python train.py --n_experts=80 --d_expert=64 --d_shared_expert=0 --routed_scale=0.816 --beta1=0.95 --grad_clip=1.0 --batch_tokens=[131072, 262144, 393216]
Below are experts of layer 3 (counted from 0) of a mixture-of-experts language model. Rows are named router (the router's row for the expert), gate (a neuron's input weights, with its number), up (a neuron's input weights, with its number) and show model dimensions 0-159. Each number is 500 + 50 x the weight over its row's rms, rounded and kept within 0 to 999. Numbers have three digits each.
After each expert's rows: a language model's description of what the expert responds to; "comes after" lists some tokens at least twice as common just before its tokens as in all text. This comes from a sample of Wikipedia text that the model never trained on. Tokens count by the router's weight.

# expert 46
router:519480476616529501467526573583487417518531386505496355533560465527561431547474553518504419481553526480448525551599504528464547520529448510470441495478577502489512513478440480433453499529570568433576406425475511469470474515465487496470494513482475446444438487461490468467440465584482449541486502500464424645601427435509483540554535513424484514471436438508393522495641448601530443549534537537494482422514475580582481520571497484478476502542557457461434480536561505461526461473553517
gate0:525550443572488549532526505480575525493472577608476520533458450635585430519464507528501537461522488472520576427520473515521495491599517539557510565481536536509485483585506498447507557511393542388599477394508484593566501438472586440492540452526525450554536438541582464548546529569471598506510462545504506532547445527513438486458500489417492498428523468518525508515464488496550479362457478482461482481477456517533441537634465362560459418497502514465447555560524460546497523468549421
up0:537420514533541571537504508500515442498600475467480504535493486554547454534552516467417439553552533566425498567502433486479516501494416555468450587686484510495472468526524457456471462489531381430484447416458544522543586464572548483495431450452447488459458464440431526564518428504484567567543484499492537531537444579516529502566452570546472539603471557447450548568531513464512462584550516489499445433562476479614497450402514526457420462581546526534513439414490528504444513436517464
gate1:466483470546529495431433542522539552404442451428522368551536483507478459535500487511555491507556567562501476473548446594594478466549462452514489551530578518458507577458464561498450456496406462510485550454460657496401539557521496498467455625548471458443430618522530486561520539532490479495491581490518526624466579464472588622537500486488496485514495522548424469489473451492522540478583492523421586439444527490471479547392505603552453542506488504501461557508541505535478460535474506
up1:517527466535511583500506568510479464497399532397478540486539573456412548536446556450544470475483519515493465487551569552528429482519448489402503485442389453508449376565457523513590524483458477472459572568563549475525466462557470545523493544456498545478441423462448462484608511539546413455472411551497508518516593453458466553490502578520526447463544478489464506533549424545534550522507527387545520431487379494480490403510483559475510554543398426512518464413515462503474546607413453
gate2:511476455469566538516568450485541553486509439489505506519504400497610508534393537434463425507508449515523568496446461469506521515512393485407475491635491467522489507450458535529443472500531561462562453644472457519529537524482556533543557571556589464556594443517359454530515422545570530449507433522467503562535481397609490557580499479470515422443502474439520457514584450471552438499575521478535470498477464543508488481483541507449499442510438502448461409478497550523568574533535412
up2:485636548509546477434506539412347521467502455519527492487376579572492507463435436546553467412465440479515502557551487536510405588521476529528521485475433505458531518440477526495522471564434508537494481548502497572534468556510551470539549480434467471567561547464523540516488445449460415487472528523475588419515460438487549495530577526464443448548475510365571582490474347548457440493499537412422564484516472554501557551545511519420484519451449506491447468474548510420511526560525447
gate3:503512500454488519459447509474566476461502414519467439525536426602501530461471440476416458455420577490464447493637412515533580439530450541446464474498500441550551533422488499498448588483525482472369438456528580506485547449503494479597555475541532443545507443449523499506499536557502604408546543593508558627491503494546546530375527453575461516442533458504483422447547495456505490497513510434509415464538414498469499505483553528425459511554545531461532485416406556462426546499534542
up3:592459592483499582483533591534514543560471517541477514477608490526501546430472611426580520531444438656398497503406522535482461478564586532419519549487501463430383518497500474481474552487415517441533533577538524552492438506566527501508477501541486434444524460516485441558525523616460406410503534505512540481544487524522493510489513418517471528504515462501498545581522447526583533520589526536493406558471550525515524560519507543594555465524526423446483439494532524541471535561409426
gate4:488462510482491607526506507472470516475428470482453473556583540479479537417409401539553558440503571484539479542495499531504492548464550504539439572484485557476647486480507469473436539456445551467437522534552460537485447470492416543514433466462474462519440488442533576613427481413512616520531425456548473627457471499411506456542551532442485538522498478528452512468517453610507437458480520422443517559541453426484537491390445593439441475406556552585508549470523539551510536481481469
up4:475478508514500423455478523348459388512401541444542472534581507536508425460531503533524480440525482487477445517523435509502569523460479357447503447390539453445483512494516545498447572501505575531443538416581568609490475479432446555501567558493488562516483537421456539485525429515532560564509532493512544561521477568404390454545537482502514495524551444565452580606468487486438527436500478502543518478515489566603476487497497542416525442507530554562434483529417536510451447437481561
gate5:501460506586552443459410470485549517481505436487362579559524474494498435478474556509420412513566477547511494571526566487556433513614460464539535555508558481524520511504527450505494535395465459507491521425459496469487442535493504477485569512609424489477467558452429552514580497532494451546433489600585363533499558484576499582519495441566429484541473481502471453570471464545561501424502537459502503417533523569451396511469498556453452544572450500503405517577605497445547489557488486
up5:532543462536433562511510598412525510526472507498510420422587506522492586489558532489455496519546619548548502565535537480523525551467517479426560471460458550446592473515487511416449511447528554421526546500492522494618483584445517487430499511429472425561472556557469503484378440489423536515593464442501458473532469482512416554543477390353491540402433506556550416490495503569515597533464490495543491538557553470489513525487457519503538396522463455484478485467463595442537507438555510
What it handles: Final year and coordinate digits. Closing digits of years and long numbers, especially 0 and 9, e.g. 200-0, 198-4, 60,00-0, and coordinate decimals.
comes after: "0", "9", "1", "2", "8", "7"

# expert 8
router:606519568491534540458518465536547469473501429515478391513513505541594484605527519436603486476551580402532633566448486511493487527485506538500497401470480477525517374470401577406410532524459504454578522450519440495477457499459539561491500483451431523548541525434521510541543436508484469521446474514482517586590590423456539496498496576535486519490460491497382440475454493536474479545463445492481536423482494436557462570477503463481514495512474490478489404519542352415531527576483448
gate0:479479567488460456528536479531501467597603478497465378546522558473501507477467497442544533521603499394481515455506554510554541500474513546513480442439471542476386540556534501474440533569538568380491481492550490496495526451418451531471454539448510646488541471467565554526560446475518454523470439486503586609442441388504459509406444557514431511406484475525431480536488395461553464474471498585458485548529455595553439532493460533539523496518549454432410518462477473582525482505493412
up0:459474466469443485531402526474539537563303481543446497476530618537539495543518463484433449586458497490470455601581525434576504509537575486451564507604480500470588480555537498539489473520406534561441446485506578460528565508493541434475534434416471612508511561444437517507451534469572587480545521420564521437481529490518518500464441501507509454555500493490464549512555514436585579469517485493584563492490526540466574527491521498550578404493526494517541427500432511553411453518439504
gate1:525487457402589462560484461447586507540367459591507508509553530481435463502538542574496430603518501553526544440491491413460535495519599516483458433483539507454427521422532575509486551514462482496516622507503547484515444435438506594477386488552468505521498510507472562511574426467439428419516610548462581471460542478531392442482464452556524505474583459541497502504429567539504471552453583459556542490511509467516487466513483523512421511413460490577546464531509564481538502584412562
up1:463489495498549474398488544469493500475469514452475478487504540540515539498533583570477520575510455596404471534405472452586552543476531549544583489440568516518477408499425507535486517574529454484489494568508447459504640482518517502546519472471387469458445521610521439456448460534484507449461511522482488589475516487559428548512518591541603497455454555524505450480496445457567555521463552554525452469410490431520657463517545521465541520429457602563531470522508441542568549634535521
gate2:405511531492535421546425612479387568530462512447445498468497488477564549456586487484513469472378448437492521469479455478442488543503482485393518522465458633493454456421501548476485494527430506473497467500517466460520478531581445401401550506518531439461540614483419460496424524566516501417455512507541463536502520510505495446574453496503558510504444554566454340402527462483557527559451572463486455534475513489501485436460521473496578526507424536535446461509499413439426466493536592
up2:462559528603557464522527500453527557457480465498548544552473520518490437449532549465459495520481507587584482563539381560546493534443557521530504544532587511527443446495573501560516574520474486510535501608457510489557476499406536590539547582505447465468430512526544470500645481460544554499490504502475435514452415398396482548541456566437488543436563419520556497470502483509580476484533538479550472529495535521522479470518407523495583409526493443467631410525567502553556523571444600
gate3:571509594504431439487471460549470481588490512498456499486399519495596491486502448499428477509472519558491649537481492604432572481496455545499448416528542514441500453583530510514454472522445539509442426560526542527585555508431516486619439442453460547545513517537496453487542555524481449587532495456517560493448458473563538408445525515509478481578469494584438479446454632546496475484512507549476473497557395489536505438437608533498552563578411580509461531515542487512396462513433487
up3:491522524497389482502433598430460497573524493458446473442445481462534559505463523487433495476489533522489528508473571436479584417542502569422376519454508409513502501474539468526552468470532534422429554492473441506494504573364571490502432429616580483510479511544542403514458515428572501506558437436498454471498450587491432496505501449482502368534438461447583513492486527513416529538440422414555604471467529523499561570381465480522509463479484464473463498492551457546547471476452513
gate4:535487488533539529500535582506497419485463508441577550493518530668548545559509518513554564592581611485549607504465475440461559524528487477470431420541485542523585498492499546524517530493521562514536522494544488592497495416527420427474491494488510514443596428482538455591508445492442412438549565535565512609538510393529643511465501487503535526501400444444356481569441533540487491556494506547562457508481545429480418504509536465476531506482512431527476483446492506501519544501450511
up4:496550516616445558527470478575468519535519468422462473534535474525522484445504539499430481518448517496516476559516467424452511534436489585502496529457498492545496512462522551435479462464507569547439523434437586507474457448515393564490521566492532541511546605476511421481473482514494382554508492365493471505539614395545402465572428507495428417401527519419544533523569567525489500511502500459410492536549532591560517529576461519456533491545436560441495557526587465633544456495507572
gate5:473461493535437484553500481469481559612511484551496533504478636496521390508558549502487539459477457486431507504444529589523609514500425615447485619520521506494580513570480507487535592587498553508544569507492484449446522467453629489479513583589512589460406531471508435454492481435534523504479421556499473497488543515576525484547506465469504535476500436535463587529452504529514598485551574483483510529484486433516531582351524466511525512504605557420479500537503469434518477618509503
up5:525564459523459531488525472508440487510518440450422518514512469463420514521432598502506473400537575455449517500400467536499550568408537445545497476578463496600470454486532560511498454570540478482530489532491507531477583459452518557576507572422570469517484476441439582402479450498468494532510528544491558494488471446445567551619517511500549491497495513532510561473411358566475529521573595458515652563496485454537419492414491573453569503542502449448552529410513455470470483552456425
What it handles: Month names, number starts. Month names after "On" in dated sentences and the first digit or space starting numbers in tables, such as "December 18".
comes after: " |", " ", "|", ";", ":", " in"

# expert 1
router:545512549563531573456566533549489538537504430499559405501516497479566456573484458445518524504525519448539518574536494515534465512428507499490563433489490470525455413437403527356395511509466454453557533458516396535568481538463538507572552471490428475502560511493527514594484406515522507544489452492412482588633596541479486530475478609481441503445484462500439443489437514501472476497414461473536471457544479462623425572468430463484456503466457455531446504591586440425549505567485531
gate0:540546438409472457446494503451542483501447376543573460470415466464578479534516519478455518484514456455437510481436558569531554432520480426562495469456626499508456480503590509576483425494495456520534530480608510447449505461501461586417567474559547549424438497497474429528474452498458431482463547497398596435484419566475472443470383538520481565496553571512448491480413588564441503513440505458551479462567545470521425547433431554481536549480565455578495502565465473533541469538523462
up0:500458509506506523534496518518488543482590492459461496498439490560565505596559561453518539423488464533501478547456617537474533471450473559571544523548516409565464491499464498532481526430489442483424498475508429538507507438538345446441392529500528449434506411425423473559544560513582465508540582473488422482544444416544440420486502446498507585493521475518503438407470578558398460546539453507508591473508626461431478509480476393473517566498528492505488515543495531448517416479604552
gate1:540358473482488431517477482389580538544466498501591528472578507390588470538573416466481620532437499473560562522491530466497505588457521529338407430495580515499554433516480495511468479511431440520470543461567416561494459493474533466523474529533515448516586463471520506561445517547539406451523497546536447526431593508534448479504443439573574491527509507475471496448543462575475549560483540491539517464523416527536538432412581496555468563501458481538552564487480478482426475482458511
up1:483439506483425516425497491407585558429403470513543537479435461487490489462531471436517499496532436425466544552508463459512587568443577510533496530505565547568536552509473444515466486539553425538477476458435446432472567373458641545532417534452409530521517428551461451562473570474497491611423514428539393539517488631455441533549459548504518476572511549520462531497393465523429474522461494546464507524511514533439516545522471465536551572513476469514532545409449441519438511551440484
gate2:614545482583452488497447522500578496481434494582525508443489544548556477611474584502492402525468503454564540617607532460473509500553531591501526486463561445451482580415460461484489536569487442459476489513472569508573447571563598455544478504468557433541521512469527501579514507526477445632490532489506463456533443493640512422556520537499608438553506528514476526607511590515554507490603489493550450584526550458499459547501541492556573485520477432516529584471475517472462492509533520
up2:395561471475512565523417456533475446484491403571589524530454491472444468501494431435443444521491481441500465461461475514552547546535582467548470519566508503580542439489500470488510429476468420565553477595488445551484448535508516481490508546355428507545435517438486453547494534516483534533400453497466557508414486465503573533458551447451433568361477483511547442487429509549544388477513561561418390493418526507437434534512528500510530472533483499496373548583424549545523494478529512
gate3:449552410466512514491489554534556474452433431503459426589436444523554577602468441506608521528473535472490499507505555503509526489456578509522500457447527431533488464531429429431481562530468489581479431502443474518661492562573517564517459473573548403540549481472581479555528480483507491457506551558520520484589522483409630487466437515492538529496550441479575414574406557489389452498435523474469585570454504513464416473532489439505404564489466488438508487465510470508439473511511522
up3:428535597381578560460391564603560529523475464552410465559495501484579544540408433536513572511514519546476392544440489408541529440478563498453476504417497513542523469548471445449487506520458466562413553540467510462434499449436534567521548531533508527537504560484480492556527567506505533550498426540441538489526556440482508494488495530510457592528464416554586537496423551546515419389448527506519519465555462527432504486359478507549511513482385522461564512443522502584464499537477452
gate4:474510429496550542400500527518454443515394488468493537478518512532409391438502562416500470496542471466477455488507568593539461582481506477555470430614558481573462546452461557494487530489487448495540560492498466531441448544541560400510569540491506527457526480550499472484493480559562515503524646536522520520461482459476578549556437478618521501561524529398464461455428442410403509505532502467547599487513484436444570589512470594506420500463514424526538477466486402546476450550450427
up4:458499577550555461382382516439519512525536530479484555437498578393497437559477585474501487445525426484514578462419443555515403510467486509558442508505447419512548535465504475511526513429475462510490414548531570545556514456509468530542469473504431593504501502438519528508431575496538432579490507478451517501369573519527572518429433594521534531523474540350514536516536528485479507443450496491442483454558551562536472546470467497566524603516509575547424501529498551541413498528456614
gate5:520507463519548428489458513514480544517523425628587425437523572511502561557582489499537555417555484464442518483554598532548547527519485421536534554551502588494520555376583475423558501583618448489508513490469360507478511472562455388519445498449435513498530495476482550551519525561557573446560478500444486530538588506515535485459516529501568454447554470517505491518471451465478532471514391600454466510562470437559474493535463498485453522489532477536527527510614566567565406558497467
up5:459458459466536480546562435531560551504496553535455453508520486506468530567452461468516499445510463510573608401485531486525468576361510539602533432446633494441523504475515555477463576521513562523426511457611509453499527447536503547612559480483464508490454511572481535465416414420528461431451599518478527557505530532506505497563475559495484457474562517582488512517564527496473523599488500609539442466496484524364530519470640517419562512523513500499552528494495469543510418508406512
What it handles: Dates and table numbers. Space before a year after month and day, like June 24, 1955, plus leading digits of numbers in table cells, and "in" before months.
comes after: " |", " ", "|", ";", ",", " in"

# expert 28
router:523498500505453527499525547594532472543443316519452365460524529470534414564563472470544475461519476504489514470520539457467460554511532467530525442476633474493457485444479503476411495540521562520584560531510506549475440511417537559527538492458500476513539573487442494529446431551519560545512454502562461558559479573494464471475533545642474545464496533456503564497530434554479513582424525504431477476500492499537439612467475489459365524369547449495513452405492469460545481582455563
gate0:465526396534421488448477502544499536495469481544367444471451512560500488642497532452561499569498541506521535475445469572470491438576483508617479432532598585455475489517410526522491609484531491576527496545496457494463514551464557487491535567556567442444520453553431507515517524515520535532452390486470560546565406519423550480507536505518520629538446517519489484491517462488549507518442492447475611507559482547459410541523462455542577562485567530487478526409505529472527499601370537
up0:460492427483491533505502490520486457515434567519500550572545584506524431512491513499629492495554537420486480556508479429475477522506535559461469614480463605458430437444435501454384526480497475552510600548529507403491537511403525514526431485524534534409578482496507513476420525497540456401488376511517492511620467418508490581521427483474505504551411507525516461521504553552486498386434470502507548515488565511439401470482589482457490503450612602434535492456441459454487429515513460
gate1:484461540573506498576507455523488603450539472547535423496596543560486506480518455476549469462531478448537529504452476561438423644513566562384479527487490594488512515482418462417424535548503408514546505562476549442534466449450439527606549537534607495551534467466588542472517500437574535537496530534559504460553501479517474482484522503451438536509441519400498483460507530505412536553492441567420440493481511519600591519537579505535489463484534417433550431503543534392607494538524484
up1:461512522593482536522536457547543482537451516448546509511438532451541432562642521531549439496546472443510528522508498512426481533521537610422531483544457539509491520488513546491505521510442480537571477559517457571567519460461510537483448507417462539524542491520478472436497480472383455511463508501640459425422413511402563524486480471524402585563486513477442597473597426587583446533531385592448449515554522569514460463531606495568470544489501490448565419548538471542480550523477458
gate2:485557498494509567529504558544495517527457496428565436513490551404561465424514532532474426497503529475481475562527441466459448492577479493486434512530543513494490421483486419466562512418492586537476608426631446494562497477519485405373533513538522504473475595447525487433485442600552568483453458475451551470490455467417416512500555470545409598462437523538484459459583531565454502508471497481511507569419504423541472466438578503465387528501479486557596555453505433520532450593439489
up2:499540530375507536516487504367492463588504555531549526566514503487482464524452472582551585473466531424648506491461482515490496618500365522426567390586536581451434513621459487523471456475498564456522474442565539525531483500557575489473487559423481450528522613462512490466559467443544489524499536433384378514494491453558556488476540509450531478464517453500492511451459455453507528505468515550468521584582529483566508455475543421460477472484504501535426507468505471471486524481530406
gate3:442494498519464403515399438559417467605567412476420410488492546517584489470547530494497519530524522443505501531614560547446505589510610580541549547436500422503446464467416494499551449543495514529434560467593453523486574459566564549562550552553447576542516540471435482496511505474475488533522579504528486568541507420515475548491536506546451503450568560493510550479511523496553593532526486575423560451545447489448490461457488546478499547506457514586452532454510506506372473412535613
up3:585472541511515407502537487542449561488461436526462441422448440493541344573413518449441467439430638463506437549512569502517567496461480557510594444542450547502488550596494507535583485533529569482529459518520501525447470515510492437488416479513582543502469555598495474550451498435461517496462584466492559487508434473477517528495508534550491565447551527465568495485557494518569521488455441366458527489483461574597436499515446422481510433509479514554488549534466416584455427414473557
gate4:474509479408554551451533459518459484511522482463456481438499516458425405553423501527465525525490574517462470486471584508488399496401544458468537512483542459469470492504521469458553498497434444456577485515428496455422530544509518472538441483443509470579457467532469404467500443521502508475537423458385445499442527514434523569592412573487533553458477493413409558601523541570473573468467467538414497411472532459492505499491407478560506483487598382529448524530589405480594513520476378
up4:458556460476577421386513533386442484621462551525585532449543462459495433512407523501509459528443538503533490426484509491500516398496489503486559499466484532574460559481481527523580519395535483450467535475469502508617615503529474506593549452546592513498588403429530480483461576502475513525590543536488550483515463458511479456488596545549537484446495463543537473479486528506454555440385489475609502493494543506489639463425455527490481450555494526402462487533438573520453560511476482
gate5:570498522534545462533553465498474488583516421444516439418560452500551462549427430494529558474480594501524517480508608523569411410468422487549460500458545486494460481517521539472570463487446505567488503411495518509497555477539496617479464435466515536515444455475548539559463401470508547512476459529515460409556473527559531524516546528527529515472468450613468560527526458527580455490454440499532588416521540541431523523483429429406469557544544504421519483491386510446584440389605397
up5:514516478461485525475537516527632484492522522418513464532578459544453462472491553580482482456452495554461545437490473444485468473523614582456559493493560466500473459562538447518516464645530619544508564448560512476483469513525600553503555553432488570507534471478594485475522490412510485561546569470530548497501490527604560480463564564474458445462509542510556523528488510507358547492485478511644517486512494503522553536516454660469481543580455506553531500463483396390468500533529561
What it handles: Prepositions and the. Function words of, in, the, by, at, on, from in running prose, e.g. "north of", "As of 2011", "devastated by".
comes after: " of", " in", "ed", " on", " for", " at"

# expert 32
router:562521415462435461512517539650471467543426300453431388494508513465599508510517504473575511504541527488356594567553516481559498487505483462541451469456532487510516480537342600523445514576471567569558520516429443478437435480534495494445493520485504434492530576557540505472534441561498536537487461485532395567562503538525543531560558490505490544427526536508524499483473484501513505505444456450504523476473492571476470547443496524519442532467423505503531427471595487443501535500456448
gate0:398540449511550423414505533511548534506439435505515463386506520508470414426578496627515617457409474510428516497531496569511505536461474490589459463512455529465481502551467623511479452635476526464548523455534537486515525522512534519480489495469513454498490514526359582521549465497465473459543453505386500478505435446526544495545500497471632603396522467488478514500570497569541538397538439447458472457454481504452453531533488462564528552533518497518471455398531544519530520531522611
up0:545547415513561515535510510556586530458564488495443447433486494456581537471478517548480463459480575437530475540512489457541522536557534557552526487564480505429558475391525535524443404428497557491535421493588532402505434548515428611494534448461471475497482442457512555557469509524410518453515434516482473585521487509390456472538640421490591454430488487532407489503457570531513476522548522423539476515514497537462536551569464398595459489515542433476584418553510428542600523481508506
gate1:441452554577406438488476533551481460492479516486498461488489493466589540463464451542426475622506580557563501447594527559543549459571538430485483425540544505468479530438542513407519456527526519450475472500553526465532427638458433482461620450506449530541507441497424485473437468416466530527401495502393451556525568458497519542458472503406495468542511424550473531570481497476476492497575563503531458522516533502550474459556491490560605583571505497529413580554502448437520459396541438
up1:510528548435567448509538507498444477563580433546440530422506466488492488551502536488525664544471542571380579500503505582468456422396443559524524560503487532556460504515460489357500552475494500433453452469583471519455495487405568531455460580499576480438543499490544554445479477495525425478481450492514442460550521521508513525550471526558566448456542467553529498572454492473535540485448513487416420477504456496403429530460462553433517528475520500426485638573552584510577526479554440
gate2:489514495430469502500585410458435554596446417500420508516457485469596560485517544468519491499528492498504486493462460495558460412543515470404489495525573382536477425608448536554450453500461512485486526495487537512488444541558622501412443508484527485514536435551546459479491380495443590497484414505539577499453429558459416558476533506463524535546566474402494600452419489561518516506476400542449543569395475507523508591508536597461484453466474560430553472431481486474448513514510555
up2:508549468502418485510404496526531530513518504536455378487529505554643569558486463508534532517498537557563504525499511522477584392512546486574468454452534452494533481524447486398516482415621503507515399509442547545496444531515498470488490622465523495521612512512505610419550513503462558515483504584443572484549558456516405472482540532511466524493546558454542400520503493405515474555492478420459584506488490480495556502511427547412471534489532638528472448564484436520547559473475598
gate3:421518449497489490560442462507509427511461501534482473409533520537481444476576464602452521462489540548526493483468492517535495494517439465440490531527460503525458421500501508501451589524439548451471443468544489543448483517416487533504439438429545504484508527529551483478492584468453546423560494526490535483479499569499492549524496390477367504452532574488410514545436432617398580493517533456497451454512570494487577570587521407625478506586463467510375568509569563489615494596412500
up3:476491519463417471473471460601598500546446409494533492499452505507514488609504516451535538412493459507486499587441432515437490569501441554507478497511618511494443527498438406425442512545473571570609551540560440403487467491434484501457546459513453478533537571459463457479598528446563510501520463516537545482524533446507388631450489374533505570491465513413468491513451573560472477531451502551419538540507424417479549517577557490505485510533541453535443585514462551511548483546517422
gate4:575495450535483357489516485529469511523483578588519495570541426425488492443513489510551528442497529386450571504480493456448517522476474489512521482514583479623408506467470520479463561522501481627503469532481520470397568413510429488445449602488613454489492554493504504464489531604531499598545493535423529538490553521400518575467542520515465589538619501562496589507512507531547515536488531548468440472569452496445480463446468448520466630507526501529567480508494498422492612484448510
up4:503449570577566572553543597518395418535456466501525552461457544513414426406400490559478544530532538519418416483482494597454455536517482563458407518506506473505537510501385456447510455507479510524549471506494466569512400488556564573499403491570477423462481476425478460511556518434492544457382532587545456414514425456438421463477564458483528561481436414478562530476436446434538520508573510531477499522506514457544523493561581508482492453573515477497504478483532456490459497423482595
gate5:544482606570556442532477588516542467522504548433488536476549589509573426522487476453475536479565535512490497417450512510408571609477469589560499493473422499496395471492540464466533487468476567599542434464453466620517550494487511541512524449568425437472505564593579437513470511517408579506437438493529429491469452536443589569518473542586495453497504541567479557500461496463514540439531463580532555541546482603519430501441502479476425501583568491437459459502549499495478580506454581
up5:511540540509473460440363500533449537575526503603512477467529498542487473480509487431522456533482507515465605561452588513555450519478599493474452472496495556592497466587453446428567553520512482554462408506618448484525483483389472488650429472555415563512521543457516563426489493526548516483501506418490424516448521506469545564390445439521485528460529427482556509551487553470447512498514554471518500449508500455470513417413461480470483556579441546435453464542495402480515535593489596
What it handles: Articles and prepositions. Articles, prepositions and possessives starting a noun phrase in prose, like "the", "a", "to", "with", "his".
comes after: " of", " to", " in", " is", " as", " for"

# expert 37
router:581516408495428534545532516634443455546441310456438392479509521459615521543539469531517474537526503471392618551535510488513507465475476470509465505466528508472565511562351616518452536538461573553584524523466448502425420521564537541481509471492510431525557513508525523464514434558530514546452490472524379559553518515539510501552586515521491565459477510480517547528477469544485484483475461462505574426492488533481452557457498512470437507468424512543551412452577466475557512461524476
gate0:567452547613532490461507490463471525507545535461519544516486432538495504537480456476521420542456524499516491534526496481516591496428493381503472426460446471514563518543493495546556434530496407503565560491501587563463534458435484518549512467546394536541503531581488465545490457509528441544532573515440391470566540481507540431416541531542443482523430408480565550490526522634496501462527446489426626512402467378496396561473527477461495491531421497537461459399519535508466503449373556
up0:539504511527474494491473456513461511528418608540499424457552512491379502511540528490559456513456512456524558483521439456632394533481436508555436553520507477378559551526471556540476510495502513507469504538556482410509441485579504511546515521440508567533567609495476490417505477556488496457527523375454480596439495466432560530583502508444483500507432450459566554496491549520439514391384505521497550545523389528588469607550480527576479438557533571510489521392480490522496450533434511
gate1:587507483478591616374443514468429594491534434483501470533445519522539476463493481535536480460554451557526547441511498468383394444412517475674484511555588483505580481495475546480530477405496470503588445534544580556562543568429431428523511439476474502474516407520449451604547540523522529514472465442482464447490478493450506455532521606512574494452537508498479450550522549495517472403460468428526467466533582411501538475526438473520514515547461492470509502524405551559463507506482463
up1:445455547494519536508561516514475484538512539482520499487475501558516579573435448393475517529624473504473511591542485498582403422517499525516411508519379455493426559440532530494509544506424470505437459533422578435505595514562461570452497566480444487533471541464474538525483484480510443564396507464533501507432488526485548531535556393523476484425533482486459518578561519473540539488434442511584531483476505539400483506541496600542445526476577464530454392402636546427490475458516409
gate2:580484494427483610496434460528502523497458441472459466531500509491506446525517512510428509483478414491538571593435489472438610482532462515560573595458465497505502424583523531469414517509520612540549572510549514459500499442440443504393521501467480464547575541505492396522466443445446552482444427508615506478490413487623539481475547508434465566432456520403556518521572517523495487411459426467518556415479453545512558479465546406482516561526574476586519466488496443499606482466534530
up2:514433504529522511608523516436446508418528517569452494467505508524426395339489460515525604486447564464502430531450455474490512491510429485510547437471462544545509461480469493481528514488525483541444433566487498591545540447508646513554461561545576476574456530561470519464595515389405516474572501545465467486615516542521592514413496541470464514467552455525482584554508503505492572501510574496465538494466482516580490445557537395469530563549465413500502425450510532442423465431468518
gate3:473530469567496513562582558408513605569503434535485463439579548519572482554475444518440514479531557572544518522467513446463578466484404557500490469518476511529509528539542547526474567454526538527507573529360538507536442490586529590448554503451524497478567444524575521606454461593427539477460491545457457608510566491481482427453521485594510493517570556405501561474406454548557575511472543461501558390434494465478521560485447434517530391521441492504500515478522493459500469506395445
up3:558496544546549532509502425524392571511484530406600429593509491515602530489469411460547515527472505506525456536496579520483480503444394479512501490491356442460566473566544564486539604574442485526550546467489500477407499562503479511473475493462509523553486575426491523567513461429444531541396511459479467506487538422520518520432510470633487563466500487558496464508580472472521509489598440558601486456533579542472462465548461566416489431502528425497493422504551439505383523482509470
gate4:576446514447516549500459514530530530469535427486515480416438449510450490456417473513542566419513451508504507579510523614445542506567379534498601484577431493489497464515404486519465523490453624569513485498469453514530462569464614523496514470495553546444576608521476477494527527551436480422564483496503520558467465464512473452518476607490477576541448542596452533464428496453474503566516476471561486479584493532616502498441590441523505511489507406587536533514552548575561455426433421
up4:533434463484448487404472505532453475467518538485513595483446400407563491454549539468520555511449467627538545451448520532537632463482535417590535565562621524488533549532526476502551460409556439575450479493468467534495523548438509414535540564526501456520541547515499557481566535553567485398491511475469487418518518446503563461421525562558484556479461518529458430403468507565424490578437489543597576589533486469451589472495535477478500516508482547478399450415495477484499489558499512
gate5:493526501561433387577494582553459546455473498562544490514526425454560518470521459480402430555549556409450545473512421464534454483489503401520396580478565521517554500607441447503507527443441541525423417572526511488558511431459493434459555527526477534542506568513461510544537505554561495432464432397461455545518513481553533467434534461453506515493370536472486488448509582466530516546419446542550486483474473526469465517503490597417504574520465535473425472608587464494519575580568508
up5:444555566502486467523384546605551512517556544483441539497494457455520464545512472440497507470456536570475534418492608508522490425545531480477500572472541501453464519510546600574481462460529453560478551416475491497469536438380462454571514471516502492408579462488465437497452531485489523525567500483585454354517545573572482482464441500481437501467453494496496438459582561513577468557425453551554489579408473469599481561398550437449527425570443586520533496474506528509487427532476578
What it handles: Function words mid-sentence. Articles, prepositions, possessives and infinitive "to" inside running prose, such as the, a, to, with, his, its, and "is" after a subject.
comes after: " of", " in", " to", " is", ",", " for"